Experts of a small language model: 352 xIELU neurons an expert.
Below are experts of layer 4 (counted from 0) of a mixture-of-experts language model. Rows are named router (the router's row for the expert), up (a neuron's input weights, with its number) and show model dimensions 0-255. Each number is 200 + 40 x the weight over its row's rms, rounded and kept within 0 to 999.
After each expert's rows: "comes after" lists some tokens at least twice as common just before its tokens as in all text; "mostly gets" lists some tokens that are sent to it at least half of the time. This comes from a sample of Wikipedia text that the model never trained on. Tokens count by the router's weight.

# expert 22
router,215,210,253,202,179,172,127,240,146,218,194,221,230,231,214,143,183,252,173,190,232,229,292,253,153,156,227,133,274,198,165,106,227,273,182,283,197,241,250,230,197,228,154,253,230,202,198,249,127,153,247,194,205,184,192,219,133,263,196,246,235,195,181,233,262,207,227,208,230,250,148,218,193,181,204,195,230,183,236,164,184,174,191,205,182,254,242,240,154,206,248,220,265,249,174,220,182,182,242,194,212,185,223,172,203,278,197,219,175,149,212,289,186,201,240,211,225,240,131,311,171,211,204,226,183,229,251,124,176,141,200,138,212,184,295,185,198,281,163,239,169,195,195,169,206,214,235,213,209,265,217,186,193,230,241,187,153,206,113,168,267,225,240,245,243,315,162,273,218,152,213,193,180,192,211,189,201,144,161,212,124,99,185,147,263,191,132,223,136,197,163,169,148,226,226,167,202,192,178,228,139,201,203,192,227,153,282,143,177,228,258,206,280,132,159,219,208,238,210,169,238,170,185,145,243,178,238,158,163,168,144,276,219,210,199,178,222,207,219,209,205,212,190,182,203,219,153,237,262,199,188,265,200,162,173,215
up0,227,278,175,274,219,165,188,254,277,214,151,187,218,206,176,219,141,155,198,192,117,217,193,131,246,261,182,162,156,127,196,190,190,157,221,177,187,171,206,236,200,194,209,216,226,172,285,186,151,168,160,251,200,214,221,228,178,206,201,216,141,163,181,208,239,132,224,216,186,195,157,177,183,212,203,214,147,191,227,198,235,187,184,278,149,191,270,186,228,172,203,153,174,209,266,241,192,161,197,189,161,164,263,266,221,169,153,192,158,325,229,242,240,237,184,246,208,193,153,152,233,210,176,133,206,175,230,110,271,189,184,261,168,189,152,207,273,142,233,76,232,194,167,196,149,192,144,245,287,189,155,211,210,156,214,183,201,222,209,119,197,218,182,290,207,182,244,241,143,176,187,194,194,179,200,230,210,184,239,238,197,254,169,204,194,204,202,228,248,213,239,192,217,234,122,215,144,250,181,223,213,169,212,195,227,180,264,247,220,197,148,113,174,229,185,121,157,95,252,216,202,202,188,201,210,121,174,218,139,202,229,219,260,176,202,250,190,212,189,123,174,175,156,235,248,171,170,140,163,227,188,97,131,128,249,212
up1,282,214,248,278,194,172,147,248,157,315,254,232,215,230,195,219,147,219,186,195,209,269,152,256,223,165,192,207,181,139,138,225,146,236,168,221,197,198,195,166,174,199,269,148,210,253,230,252,229,196,195,158,173,227,197,285,282,187,240,249,218,253,181,220,236,184,222,171,218,226,243,246,211,153,203,140,235,241,242,222,170,185,211,162,163,246,173,252,210,150,241,192,177,158,211,197,158,219,217,206,204,175,163,167,181,211,261,148,220,213,162,188,238,236,151,173,221,214,198,186,198,257,136,181,162,287,187,106,185,224,180,170,214,232,197,178,233,160,237,189,124,313,187,202,163,142,179,252,181,216,234,191,163,197,173,253,118,188,221,285,240,156,182,130,204,222,247,252,155,190,222,187,216,225,203,210,198,204,265,214,251,200,192,181,210,190,227,207,249,251,152,117,244,208,196,199,276,182,227,214,128,191,99,213,170,183,222,171,191,164,187,217,174,251,208,181,151,177,192,164,186,288,160,205,195,216,210,159,142,150,144,199,210,139,155,235,176,260,186,103,201,177,183,262,169,182,161,327,183,216,225,106,240,145,219,205
comes after: "-", " (", " \"", " un", "\n\n", "F"
mostly gets: "For", "At", " unc", " Mid", "Th", " fa"

# expert 7
router,148,201,285,157,192,170,218,192,210,213,193,196,150,156,171,253,184,254,239,212,191,219,154,170,146,273,165,131,173,278,235,294,254,181,157,165,120,172,194,211,277,205,210,151,241,161,198,223,158,252,213,229,216,153,130,211,201,149,230,217,182,109,142,268,208,225,159,248,184,148,203,178,147,256,182,263,221,184,259,182,216,188,239,239,187,181,191,183,116,210,208,184,168,178,218,186,204,224,233,243,179,227,228,247,191,158,230,225,253,233,205,180,138,222,189,213,213,200,199,147,184,276,149,283,168,226,255,144,224,180,255,250,172,178,200,242,207,139,207,252,265,104,155,232,205,197,159,104,197,161,160,231,180,76,219,178,252,157,238,265,216,168,161,183,251,162,169,221,166,209,196,258,181,225,276,244,227,193,229,209,227,142,289,260,231,177,211,225,156,151,179,160,203,178,171,139,212,134,204,158,157,203,227,175,203,158,209,229,110,153,212,256,209,204,218,178,221,124,236,167,217,301,197,270,158,145,193,237,265,190,266,211,168,246,198,208,170,176,195,253,198,176,197,173,234,178,192,217,175,179,215,190,166,180,209,196
up0,236,232,159,133,244,148,231,168,196,169,184,181,252,165,192,218,185,110,150,152,200,195,147,317,171,229,214,168,151,228,178,177,172,159,254,246,168,218,197,231,202,246,284,184,119,195,97,190,235,242,177,244,229,187,163,248,155,247,212,149,161,197,264,146,159,206,195,220,214,115,224,206,163,196,294,223,197,151,299,205,143,276,223,191,229,158,183,167,145,207,210,240,202,182,166,219,241,160,186,225,206,188,226,249,126,140,147,172,198,243,184,183,197,159,252,199,195,242,200,206,200,110,180,201,216,196,154,223,216,193,216,160,297,233,233,154,237,226,234,178,244,229,294,186,184,155,143,231,272,225,238,190,196,201,185,192,190,194,198,204,211,236,175,195,174,244,206,249,216,225,255,190,187,178,172,229,176,223,194,174,202,188,239,271,170,129,129,227,160,138,172,200,208,227,190,133,226,219,231,173,183,203,265,112,190,224,171,163,184,93,245,154,212,195,202,187,239,210,216,199,207,214,202,227,222,292,165,144,158,211,210,218,137,200,212,204,201,209,219,253,96,244,175,241,177,273,185,176,168,184,226,252,202,169,80,254
up1,180,200,248,180,185,238,142,158,229,194,209,156,132,191,219,220,210,183,190,241,162,244,196,155,282,195,212,206,271,184,131,253,198,256,136,225,239,194,206,241,262,142,181,195,114,264,219,148,165,260,253,280,154,151,269,206,209,190,191,209,232,178,275,228,221,224,195,232,270,199,192,208,244,209,182,242,244,239,179,272,280,156,230,264,197,150,178,199,190,210,216,201,143,172,205,172,199,190,164,177,122,235,211,161,262,194,190,194,205,239,199,196,196,161,128,198,114,185,227,170,196,186,193,212,276,227,202,148,229,136,286,191,284,254,201,212,130,132,247,303,165,201,144,153,122,191,157,193,197,167,195,168,198,178,162,219,230,202,199,155,216,205,120,98,215,92,182,219,222,248,134,217,173,157,238,228,167,202,284,204,167,203,203,207,216,223,141,150,198,142,202,229,188,179,165,140,146,195,236,247,214,207,207,236,239,230,280,191,149,249,125,270,197,265,147,212,217,180,191,207,192,250,247,134,216,203,213,194,154,242,191,216,176,253,213,212,174,161,218,217,199,129,233,226,231,240,187,185,171,123,178,213,187,194,227,242
comes after: " |", "|", " by", ":", ";", " S"
mostly gets: " Robert", " Michael", " FW", " ENG", " Joe", " FRA"

# expert 10
router,175,163,202,220,168,187,171,168,230,187,125,269,120,166,177,212,221,181,197,214,225,100,258,157,218,243,223,211,271,163,248,176,151,232,179,244,280,204,195,167,235,264,251,185,179,208,211,175,213,263,173,153,246,164,228,225,141,136,175,136,208,241,213,193,237,200,152,258,149,150,171,248,213,202,178,214,233,234,181,155,219,235,269,134,189,237,255,142,153,185,299,220,193,203,189,145,177,168,156,188,193,162,222,164,294,168,172,249,155,183,223,230,191,198,170,182,211,235,244,194,246,239,134,214,177,225,228,197,231,163,205,192,184,189,258,213,156,184,267,179,204,213,108,251,235,190,189,224,160,132,210,248,192,203,233,168,250,216,214,236,197,201,178,201,238,161,153,185,178,208,186,224,280,145,166,142,213,144,242,214,163,201,166,224,211,221,226,245,177,183,231,187,210,292,169,125,162,221,268,237,201,245,188,243,233,188,176,193,159,236,119,220,201,261,140,257,200,132,168,252,116,175,180,234,162,159,214,230,254,205,239,172,183,177,186,174,187,205,212,278,224,290,203,315,231,188,236,234,202,160,157,244,325,235,250,165
up0,146,200,164,212,173,177,256,216,164,207,182,194,198,203,278,214,216,202,183,170,158,241,216,195,232,271,153,203,192,194,268,234,205,259,220,220,188,215,264,231,300,246,201,210,206,175,158,244,158,194,155,215,238,274,223,114,192,245,189,144,205,264,183,184,186,291,239,216,153,227,198,203,212,186,192,183,237,254,247,223,209,194,266,244,256,237,178,226,200,176,106,234,166,267,175,211,215,290,211,187,104,196,269,225,204,204,161,184,187,229,176,212,204,213,232,218,210,204,232,184,165,234,207,161,216,136,181,227,231,166,197,233,252,246,249,195,263,254,296,217,230,250,178,149,214,285,125,184,233,218,164,190,201,217,191,109,184,148,222,252,224,137,119,228,269,208,224,222,196,152,199,212,182,161,215,222,173,221,270,193,260,200,221,249,227,250,250,231,227,180,147,130,202,207,193,274,201,191,212,169,220,124,188,147,171,251,196,173,154,178,178,161,224,186,166,138,182,238,227,217,208,182,115,188,143,198,295,112,198,224,190,86,193,208,200,165,169,222,231,209,173,221,180,188,162,217,221,241,279,170,199,197,343,167,236,191
up1,167,216,182,170,191,211,216,193,299,202,224,253,264,131,166,172,205,237,243,201,181,146,183,260,165,253,121,206,182,171,157,166,179,200,210,218,140,202,188,209,211,260,266,190,255,263,180,216,196,168,214,118,177,217,165,219,196,209,204,176,178,230,125,194,208,239,201,220,125,231,141,159,245,169,265,204,225,231,189,177,166,112,183,173,203,175,222,117,254,117,122,134,201,135,198,181,173,250,211,271,175,200,197,177,175,169,241,145,230,162,197,196,186,227,224,170,177,207,206,301,236,192,166,217,190,286,202,166,250,215,209,280,186,198,152,143,188,251,237,189,208,212,149,161,240,250,194,159,131,201,277,144,229,190,233,256,209,228,196,218,161,186,269,200,193,203,207,238,234,252,199,244,252,208,170,270,225,152,201,212,222,269,153,127,184,227,170,163,178,172,248,181,190,213,222,201,213,140,119,221,192,246,145,149,197,137,226,196,151,198,209,262,218,217,178,209,225,294,112,219,205,225,230,192,237,208,195,119,113,215,283,195,222,219,261,132,213,132,163,184,186,203,150,173,182,190,234,144,238,170,298,261,179,209,161,197
comes after: " |", " 0", "  ", ";", " 1", " —"
mostly gets: " |", " 0", " GF", " Votes", ";", " Swing"

# expert 23
router,176,267,243,228,165,170,167,127,241,254,221,162,168,206,148,224,256,161,247,246,206,254,160,146,245,245,166,181,244,192,241,164,170,161,139,142,190,186,136,178,195,150,231,198,152,256,201,222,173,193,215,159,246,161,160,245,197,176,149,237,182,168,267,199,143,244,205,132,178,154,173,235,176,243,180,161,232,182,270,266,152,180,201,226,248,177,247,173,167,179,234,157,149,208,164,242,251,113,257,250,153,138,248,252,200,138,164,211,195,175,172,161,209,256,157,254,222,146,241,118,181,239,160,226,235,211,183,205,214,173,241,172,250,186,246,170,212,247,191,226,168,258,267,192,250,233,198,157,229,156,170,160,198,254,244,183,205,210,277,261,206,264,152,160,240,232,230,181,134,258,239,259,178,241,203,204,218,158,225,245,222,196,152,186,243,155,171,161,185,252,259,238,148,221,237,159,192,213,269,233,151,160,165,250,211,166,105,233,185,249,259,186,229,219,235,210,253,254,233,237,212,149,212,225,152,216,256,136,259,229,250,217,148,168,209,148,168,252,169,240,171,236,198,145,222,203,170,194,262,189,187,280,147,174,243,153
up4,158,244,174,202,152,206,118,168,166,210,273,187,216,288,275,171,223,247,209,167,112,223,209,268,233,253,283,212,141,194,126,225,215,213,209,170,191,225,207,257,220,178,116,175,188,164,203,218,181,216,197,179,210,169,184,246,196,222,234,111,132,254,204,192,215,158,170,104,183,184,146,163,226,198,201,205,253,247,193,212,183,174,111,209,244,230,201,233,155,267,177,222,219,173,142,264,187,209,177,181,204,205,210,181,190,166,142,275,152,208,172,211,239,198,287,215,167,249,164,247,118,221,199,184,229,149,170,183,225,115,271,188,208,280,148,206,149,227,177,235,230,162,186,144,169,220,170,155,189,115,189,216,188,179,261,180,164,179,253,228,145,245,228,221,187,222,201,212,163,222,222,200,218,169,223,183,237,131,210,251,204,177,177,239,150,205,222,225,141,240,134,225,209,240,209,175,273,176,301,227,178,91,219,135,222,257,200,232,255,165,241,190,211,209,183,237,224,153,203,148,266,251,171,203,258,206,155,268,201,227,195,192,228,221,262,247,133,183,156,162,215,293,174,198,186,231,235,244,197,214,185,156,210,184,140,260
up5,208,206,265,245,167,249,209,170,195,247,247,229,151,269,183,168,212,171,228,142,149,312,186,317,222,247,197,227,108,216,186,145,193,205,204,191,232,212,289,217,220,200,287,187,159,175,191,225,229,256,160,221,177,226,202,171,224,204,191,204,201,209,222,220,189,243,248,191,237,202,168,126,114,267,202,184,194,162,212,214,183,228,200,207,155,169,211,215,145,168,196,176,188,211,213,229,183,183,186,200,245,134,147,147,234,205,237,120,165,185,240,207,226,162,208,221,174,144,182,112,162,218,249,143,191,216,218,155,212,208,174,128,238,165,134,147,168,97,136,264,209,139,187,183,187,219,200,200,159,154,173,142,249,240,267,209,118,204,209,273,246,188,241,132,198,169,189,230,189,222,199,224,221,195,239,209,148,257,173,241,152,134,191,189,215,183,268,177,168,187,210,186,193,162,151,164,160,137,209,235,218,184,184,181,179,155,210,223,153,169,207,216,218,142,213,234,239,190,167,150,138,132,172,181,181,216,229,317,261,167,150,206,105,156,141,273,288,205,252,162,218,128,178,211,239,268,220,276,175,217,187,197,229,205,198,208
comes after: " |", ",", " It", " for", " He", "N"
mostly gets: " treatment", " directed", " graph", " protection", " cart", " supported"

# expert 3
router,185,251,158,163,190,201,252,194,281,203,151,165,173,254,168,192,203,201,192,175,242,158,171,198,213,163,182,182,171,150,221,267,196,129,186,212,162,204,159,236,201,222,208,232,244,224,270,295,232,173,198,150,151,227,194,200,261,188,200,223,167,169,187,223,225,238,222,169,129,202,171,200,176,189,154,261,234,152,116,229,198,92,194,184,229,186,218,132,234,156,106,113,176,202,158,123,184,236,157,161,178,239,205,203,199,213,155,208,166,235,177,143,250,260,257,168,164,216,228,243,235,128,190,161,241,153,161,169,184,149,231,241,231,199,118,224,158,194,217,253,210,232,134,155,178,219,179,199,170,250,274,175,235,244,131,270,201,193,178,195,238,176,218,191,182,231,228,206,268,206,287,111,233,186,287,223,167,230,229,176,183,155,190,231,159,141,191,122,202,214,184,198,212,277,306,85,239,272,264,224,238,188,139,152,266,151,195,195,183,228,245,149,233,218,175,222,204,245,238,155,212,144,265,238,204,195,233,233,229,190,243,190,246,210,219,219,196,210,161,192,186,253,249,161,170,254,220,179,231,255,186,200,199,233,244,211
up0,182,207,217,262,217,124,170,134,217,210,196,179,264,241,250,173,153,257,184,215,196,249,189,208,122,172,208,215,178,276,226,156,165,258,149,166,231,210,199,125,186,186,206,197,193,240,305,225,233,176,220,182,194,157,233,277,184,245,148,178,185,226,207,234,268,168,142,198,184,269,153,174,173,241,215,253,212,169,192,134,272,181,198,264,251,220,192,230,218,105,226,230,220,204,257,179,288,243,272,144,260,148,184,221,203,203,137,212,237,206,154,135,220,141,134,191,275,163,191,204,233,228,233,192,214,218,209,221,200,174,219,231,300,228,211,219,198,230,152,168,216,131,246,214,184,165,176,201,209,207,64,231,176,254,184,168,171,185,198,181,234,204,210,179,228,204,178,195,192,200,239,289,188,232,232,219,197,227,154,160,150,191,146,197,233,225,277,215,181,153,202,173,231,204,163,239,253,231,197,230,217,217,117,238,233,187,147,149,233,160,154,222,202,217,186,249,265,209,236,156,201,201,242,190,233,145,151,227,195,279,204,138,195,234,110,154,261,194,197,237,201,224,183,132,278,189,170,222,187,148,243,148,112,216,176,130
up1,252,188,154,206,185,198,234,172,205,280,174,173,219,199,189,185,178,157,209,161,160,183,178,192,174,187,242,167,212,170,242,169,218,212,185,207,208,157,208,249,173,116,161,123,182,188,188,182,242,182,270,180,214,208,226,161,222,179,236,183,186,168,174,227,242,143,165,203,208,227,171,154,218,178,168,205,239,216,220,227,233,201,186,118,196,239,207,177,141,123,237,223,169,274,237,233,227,154,156,200,133,197,176,222,253,252,194,217,145,200,177,138,170,185,166,127,179,153,218,197,223,251,154,256,230,209,200,166,178,201,151,160,208,245,201,207,182,151,213,144,177,141,272,216,203,224,133,277,193,179,191,192,260,270,159,240,223,228,177,194,221,264,174,152,228,242,185,261,228,201,244,227,151,178,291,177,275,338,292,179,125,308,202,117,222,193,189,284,247,226,207,223,203,181,172,185,109,151,167,126,232,263,227,258,136,109,170,161,168,228,258,219,200,171,237,168,156,189,215,232,282,164,266,186,157,237,190,207,212,246,183,206,185,197,183,212,187,233,150,149,201,236,230,227,195,164,247,210,273,148,220,113,207,246,211,257
comes after: " the", " in", ",", " New", " 18", " United"
mostly gets: " University", " year", " time", " government", " College", " House"

# expert 13
router,206,252,220,224,229,180,179,202,179,122,192,227,171,230,197,174,213,180,238,236,159,148,271,107,219,232,158,108,203,198,124,266,165,205,188,239,151,134,175,222,147,150,181,184,135,268,264,213,302,223,160,247,137,218,171,218,155,231,130,267,258,242,214,244,167,176,231,157,234,129,171,164,240,162,180,133,140,190,163,215,196,198,130,218,228,215,249,209,187,221,207,207,160,235,201,238,208,160,260,172,199,183,215,242,184,232,202,182,158,190,164,226,156,193,183,184,100,144,229,236,164,192,164,251,270,268,245,175,129,197,202,95,217,185,239,259,210,262,189,140,149,223,183,197,245,244,255,264,216,159,165,137,201,201,207,199,187,191,152,255,179,224,198,185,285,136,149,212,171,191,197,221,152,188,147,184,166,238,173,268,163,188,164,230,191,201,223,214,172,196,190,251,137,170,202,246,147,167,149,227,217,178,230,208,220,220,175,299,154,202,176,245,269,228,187,235,257,214,265,213,284,199,289,208,178,132,164,210,235,213,237,205,178,225,259,206,177,142,191,223,259,136,202,212,238,237,215,252,148,199,175,220,189,197,215,185
up4,210,249,203,228,165,140,220,184,217,239,141,236,268,137,186,216,231,192,210,266,186,134,117,179,162,159,133,274,161,135,202,192,184,164,205,205,173,186,245,208,137,223,216,176,254,248,235,247,155,157,188,214,276,175,171,186,220,236,256,231,131,208,204,160,166,209,184,160,193,148,195,217,210,170,223,185,184,217,176,267,163,200,250,114,228,186,181,191,209,207,206,164,92,206,159,106,217,221,241,140,203,193,146,250,203,201,188,212,198,217,201,254,210,199,231,211,190,218,209,221,201,186,266,231,242,199,204,201,190,273,183,187,138,134,221,201,207,158,208,256,176,242,227,152,316,160,113,256,220,237,221,199,163,140,199,221,181,129,244,237,156,178,192,202,251,176,218,191,163,158,255,174,196,181,162,224,175,118,237,198,272,238,137,153,140,299,241,278,142,227,232,211,192,194,158,267,226,178,241,194,266,254,158,195,159,279,191,138,138,201,259,174,178,215,232,220,252,256,169,165,118,257,240,214,173,219,155,211,156,215,227,159,197,234,155,130,197,212,205,128,143,233,196,194,188,222,227,163,185,141,255,164,170,205,213,265
up5,173,223,177,268,142,130,129,268,249,271,209,224,151,172,199,223,131,214,256,218,206,219,223,136,226,243,171,199,168,242,120,212,185,165,138,230,226,138,111,204,153,150,194,179,184,158,203,208,245,237,190,224,240,241,209,210,242,224,253,126,162,266,153,120,191,245,223,117,155,209,195,235,248,229,241,196,176,215,116,251,212,156,166,205,242,211,211,243,217,215,169,205,218,160,210,206,219,246,256,184,177,179,246,276,161,184,179,223,151,225,227,171,214,211,174,220,157,197,223,195,190,198,254,149,156,244,217,192,172,275,193,263,194,216,215,259,224,230,138,219,226,160,167,239,175,204,187,192,145,175,84,287,100,155,186,214,213,216,195,184,242,260,223,160,220,243,178,223,202,240,203,175,214,224,189,294,175,185,224,238,169,218,265,216,228,242,220,335,200,164,193,200,196,260,209,184,210,189,190,220,189,199,229,121,288,154,163,203,257,179,279,206,280,146,202,200,252,191,219,213,160,151,157,166,172,244,170,250,172,202,242,198,187,219,227,145,183,251,266,216,166,260,158,237,137,215,185,229,140,143,178,204,189,240,173,223
comes after: "-", "–", "|", " 1", " 2", " 3"
mostly gets: "–", "/", " +", " re", " −", "+"

# expert 1
router,128,202,178,163,204,161,155,288,219,219,259,223,195,215,244,181,193,198,213,161,214,261,208,224,187,162,149,175,208,261,236,120,179,212,187,225,190,201,241,187,247,159,258,215,137,241,118,236,170,167,263,192,260,281,258,195,207,176,155,183,111,190,196,217,169,253,230,249,155,244,168,163,163,247,193,149,179,251,240,253,206,166,165,261,212,102,135,184,160,245,206,171,157,222,212,242,200,189,134,171,213,162,210,138,242,149,220,151,121,307,159,191,209,153,189,207,190,225,225,191,198,185,215,153,176,186,216,263,177,162,183,175,181,222,137,153,244,243,242,259,164,162,90,253,154,136,231,139,268,232,174,207,179,237,205,258,182,160,128,212,237,216,216,204,180,220,178,158,194,176,279,216,181,196,252,152,199,162,266,189,264,191,201,169,167,175,205,241,155,256,208,237,214,152,167,230,172,164,222,155,203,206,219,212,152,246,259,194,157,199,119,139,169,182,176,206,193,183,199,148,234,222,223,160,202,288,208,193,257,212,172,178,173,237,183,301,176,223,162,211,150,170,113,155,215,211,255,212,132,212,219,218,275,228,190,160
up0,157,162,168,159,214,184,235,239,113,251,225,191,203,234,146,220,229,178,175,144,240,149,132,211,256,222,115,118,171,175,190,205,188,241,181,217,142,206,224,277,189,189,166,229,180,123,212,221,205,212,192,231,207,219,201,218,212,247,171,180,276,251,205,192,116,211,215,227,208,263,219,200,331,271,140,212,112,168,218,300,169,176,205,183,157,270,234,192,140,219,243,192,131,235,186,174,240,189,141,165,201,175,186,149,160,140,289,196,279,155,199,175,236,167,281,225,165,165,282,175,255,225,246,254,223,211,157,221,200,154,195,180,152,160,244,228,218,171,82,242,176,244,222,218,224,169,171,200,225,232,237,196,159,186,197,199,209,224,138,223,209,140,187,185,195,182,188,243,265,265,154,184,248,187,190,197,173,236,190,194,192,178,161,155,176,215,241,226,256,181,212,180,126,231,201,252,135,180,201,214,216,301,155,172,194,212,133,177,162,186,195,229,127,263,174,212,194,155,126,223,206,300,188,201,266,146,222,203,229,241,222,188,202,201,216,224,204,169,144,248,191,176,236,212,138,263,174,174,171,193,229,158,160,218,205,207
up1,112,115,191,214,227,187,173,152,174,206,160,192,159,199,161,226,172,198,271,198,177,150,183,231,195,216,225,162,141,179,149,265,201,208,239,215,237,212,201,215,207,225,168,208,142,184,184,188,220,185,221,265,220,231,108,171,230,239,187,192,204,165,205,173,100,217,251,264,194,192,216,214,220,213,251,148,241,239,212,196,134,255,174,257,190,126,172,221,208,202,146,223,275,266,235,223,185,198,256,222,202,154,233,215,202,166,147,216,189,214,224,176,140,185,150,228,214,271,151,159,283,276,222,156,282,252,137,201,230,112,152,172,205,210,239,268,156,183,238,240,211,237,264,197,263,154,151,129,194,180,197,181,184,140,223,217,151,220,191,217,240,134,287,166,165,231,120,151,184,205,238,253,197,237,228,198,166,233,206,122,197,147,166,169,155,209,258,179,224,185,142,166,214,175,218,153,161,195,173,220,202,296,141,199,182,177,203,191,181,191,176,179,181,134,208,215,168,170,111,170,122,188,243,192,218,230,150,197,184,278,142,163,215,178,122,174,267,221,147,274,220,243,158,192,182,238,220,197,168,207,221,218,134,205,108,146
comes after: "=", "\n\n", ".", " =", ")", "See"
mostly gets: "\n\n", "=", " =", " Preceded", " Succeeded", " Genus"

# expert 5
router,180,260,245,232,177,185,172,121,231,254,219,157,163,200,143,225,261,154,240,247,218,252,161,142,245,245,174,177,249,190,244,164,167,157,140,138,200,175,134,171,202,144,228,204,155,260,198,220,183,186,210,157,246,161,169,245,204,173,151,233,185,163,270,204,143,244,202,131,178,158,177,237,175,247,187,153,228,171,272,259,154,186,206,232,244,179,245,183,168,181,235,156,142,206,159,242,243,115,255,253,156,143,245,254,195,149,159,216,202,187,170,158,207,265,153,251,223,144,233,128,182,238,157,225,236,216,188,205,208,170,236,179,251,181,249,170,207,244,193,224,169,256,264,187,247,233,196,164,235,155,169,161,200,253,248,176,211,203,277,260,203,258,151,154,236,227,239,185,133,260,237,260,175,238,200,207,215,152,220,246,234,195,153,189,240,153,172,163,189,252,246,238,144,227,244,150,191,211,270,227,145,163,155,257,211,162,113,230,170,250,262,200,233,222,232,203,250,250,237,240,210,150,212,220,153,235,253,140,248,236,252,220,146,169,199,144,173,253,169,242,158,234,202,146,228,209,177,192,250,193,193,283,148,173,248,155
up0,194,169,205,189,149,228,252,171,266,200,199,108,159,149,159,260,139,284,236,204,227,162,218,110,200,148,287,295,260,185,195,192,209,192,191,182,265,183,185,122,181,183,240,199,258,219,220,265,223,155,129,229,235,196,242,205,144,151,177,176,203,269,90,242,235,220,255,125,145,191,265,231,209,171,156,242,250,261,172,191,192,224,102,224,130,212,213,217,216,114,303,253,198,204,242,204,147,135,191,226,192,255,183,179,206,210,180,219,210,227,286,210,178,229,202,235,131,189,152,211,223,202,229,244,219,251,197,215,228,206,226,142,227,113,198,203,267,180,291,152,218,260,204,158,211,164,219,197,237,231,190,210,199,141,230,226,236,203,249,149,186,236,139,186,217,220,152,262,268,199,185,244,228,167,188,225,229,200,192,183,136,206,176,151,171,160,170,184,214,166,227,180,247,187,164,193,211,174,187,263,187,236,174,193,154,234,195,212,219,263,197,255,226,107,248,145,226,190,149,186,163,199,203,198,189,242,178,212,155,240,169,242,167,203,184,213,246,179,209,171,305,207,235,165,218,165,233,261,196,155,229,183,197,161,210,244
up1,207,182,186,235,225,276,164,238,216,202,167,195,181,185,152,195,175,196,219,212,138,212,262,199,196,145,160,192,132,189,219,173,218,240,191,266,213,250,201,227,190,208,239,156,199,234,263,203,226,249,233,143,214,188,196,144,242,252,263,198,173,170,250,198,152,157,191,164,160,189,131,262,280,177,158,184,109,176,189,221,204,215,259,167,162,155,248,177,248,257,180,124,159,150,237,190,178,192,161,293,154,219,162,165,230,180,155,239,293,185,162,240,155,196,180,164,121,257,190,227,175,168,177,211,217,124,235,276,200,213,190,207,156,177,181,191,233,212,152,195,240,207,164,190,249,151,208,212,198,197,194,213,166,209,209,161,194,198,197,197,176,268,166,255,227,132,202,168,149,221,165,232,222,218,229,192,222,240,73,196,166,138,263,192,147,92,184,188,229,136,162,231,161,232,228,245,215,244,176,182,175,120,167,216,239,216,228,139,164,252,164,193,250,156,180,183,239,204,172,218,150,177,220,179,176,146,189,177,270,250,167,182,209,185,223,232,248,171,236,189,171,229,312,125,239,266,296,242,242,254,128,262,161,243,252,152
comes after: "\n", ".", " on", " of", " in", " ("
mostly gets: " revealed", " illust", " how", " expl", " deep", " challenge"

# expert 8
router,180,264,238,222,183,180,173,119,233,253,224,160,167,198,150,223,255,159,248,249,208,256,162,140,248,247,174,176,245,188,240,168,175,160,143,139,191,176,136,171,201,146,224,198,149,262,192,223,175,194,220,152,246,165,166,243,203,180,154,235,183,167,268,203,138,244,206,126,175,159,177,235,176,243,190,162,239,179,265,252,155,179,210,222,239,185,250,184,166,177,234,157,148,203,158,251,243,113,255,257,152,150,243,255,198,152,157,211,193,185,171,159,210,258,162,249,228,155,227,119,185,239,157,221,236,210,183,212,201,175,235,176,248,181,242,160,207,247,192,228,163,262,266,188,249,238,191,159,232,156,160,160,204,255,243,177,214,200,278,256,209,267,149,157,236,235,245,186,139,258,238,257,178,233,207,207,216,158,222,249,236,196,158,184,246,156,172,152,183,254,253,235,149,219,241,157,194,215,269,218,149,159,158,265,215,167,105,232,171,254,262,194,244,219,237,211,256,254,229,237,205,142,214,224,151,225,251,135,251,235,246,215,151,169,202,147,168,253,165,242,161,232,201,146,224,211,171,191,251,200,192,284,149,174,247,152
up0,208,202,217,249,181,219,254,187,164,211,144,250,196,252,206,221,191,216,253,145,192,167,153,145,177,156,199,230,172,233,196,227,166,216,226,192,264,207,182,161,227,178,148,137,199,133,199,179,185,240,226,133,187,96,245,167,251,206,205,181,144,121,125,173,202,132,158,160,176,218,200,249,205,170,209,138,178,255,196,259,213,214,193,230,130,139,182,224,218,203,129,166,183,306,161,180,233,219,212,260,250,163,212,227,212,232,257,202,188,178,235,211,211,165,254,243,184,178,167,235,89,296,193,197,215,184,215,217,140,130,221,165,192,227,197,154,167,209,184,275,225,217,261,250,234,226,88,191,222,234,185,258,178,248,201,189,238,251,197,245,156,137,189,177,258,153,127,223,188,233,248,233,166,232,240,216,220,162,204,154,179,183,172,204,218,213,285,134,213,156,191,262,253,253,232,136,203,146,256,240,175,172,238,162,170,178,257,167,225,258,168,177,157,170,175,186,263,228,247,225,292,248,238,209,246,197,201,215,232,145,226,200,209,189,185,124,158,149,93,198,186,113,139,223,202,188,201,233,212,204,152,214,249,200,194,165
up1,192,169,174,236,227,169,147,146,226,232,258,117,194,162,284,266,204,161,198,192,239,142,203,189,113,225,225,258,251,175,219,182,236,208,242,146,202,173,189,163,152,194,179,225,249,205,226,188,217,215,192,151,195,173,206,247,221,197,252,208,145,192,210,163,202,171,101,197,230,204,206,210,188,162,215,259,233,127,224,285,196,208,127,235,156,170,183,166,183,207,217,212,199,191,212,174,187,198,158,221,158,272,275,245,172,165,186,169,169,222,185,230,142,191,115,165,123,188,135,202,147,175,223,210,236,130,190,265,271,162,184,209,230,251,115,170,171,215,238,180,174,212,203,176,252,150,203,202,156,171,141,270,206,142,178,168,233,171,189,223,207,189,187,172,147,190,281,162,207,213,212,182,166,282,198,235,249,151,136,230,198,294,201,303,220,247,233,238,225,151,168,106,186,191,181,196,171,187,150,240,162,282,267,222,242,134,184,107,144,217,229,168,203,201,188,236,159,134,227,215,188,277,167,194,195,240,148,139,222,181,213,238,225,148,147,223,253,191,165,154,207,184,192,167,230,207,129,214,116,159,248,208,133,174,216,241
comes after: ".", " and", " the", " of", ":", " in"
mostly gets: " extensive", " complex", " JPL", " several", " bat", " connection"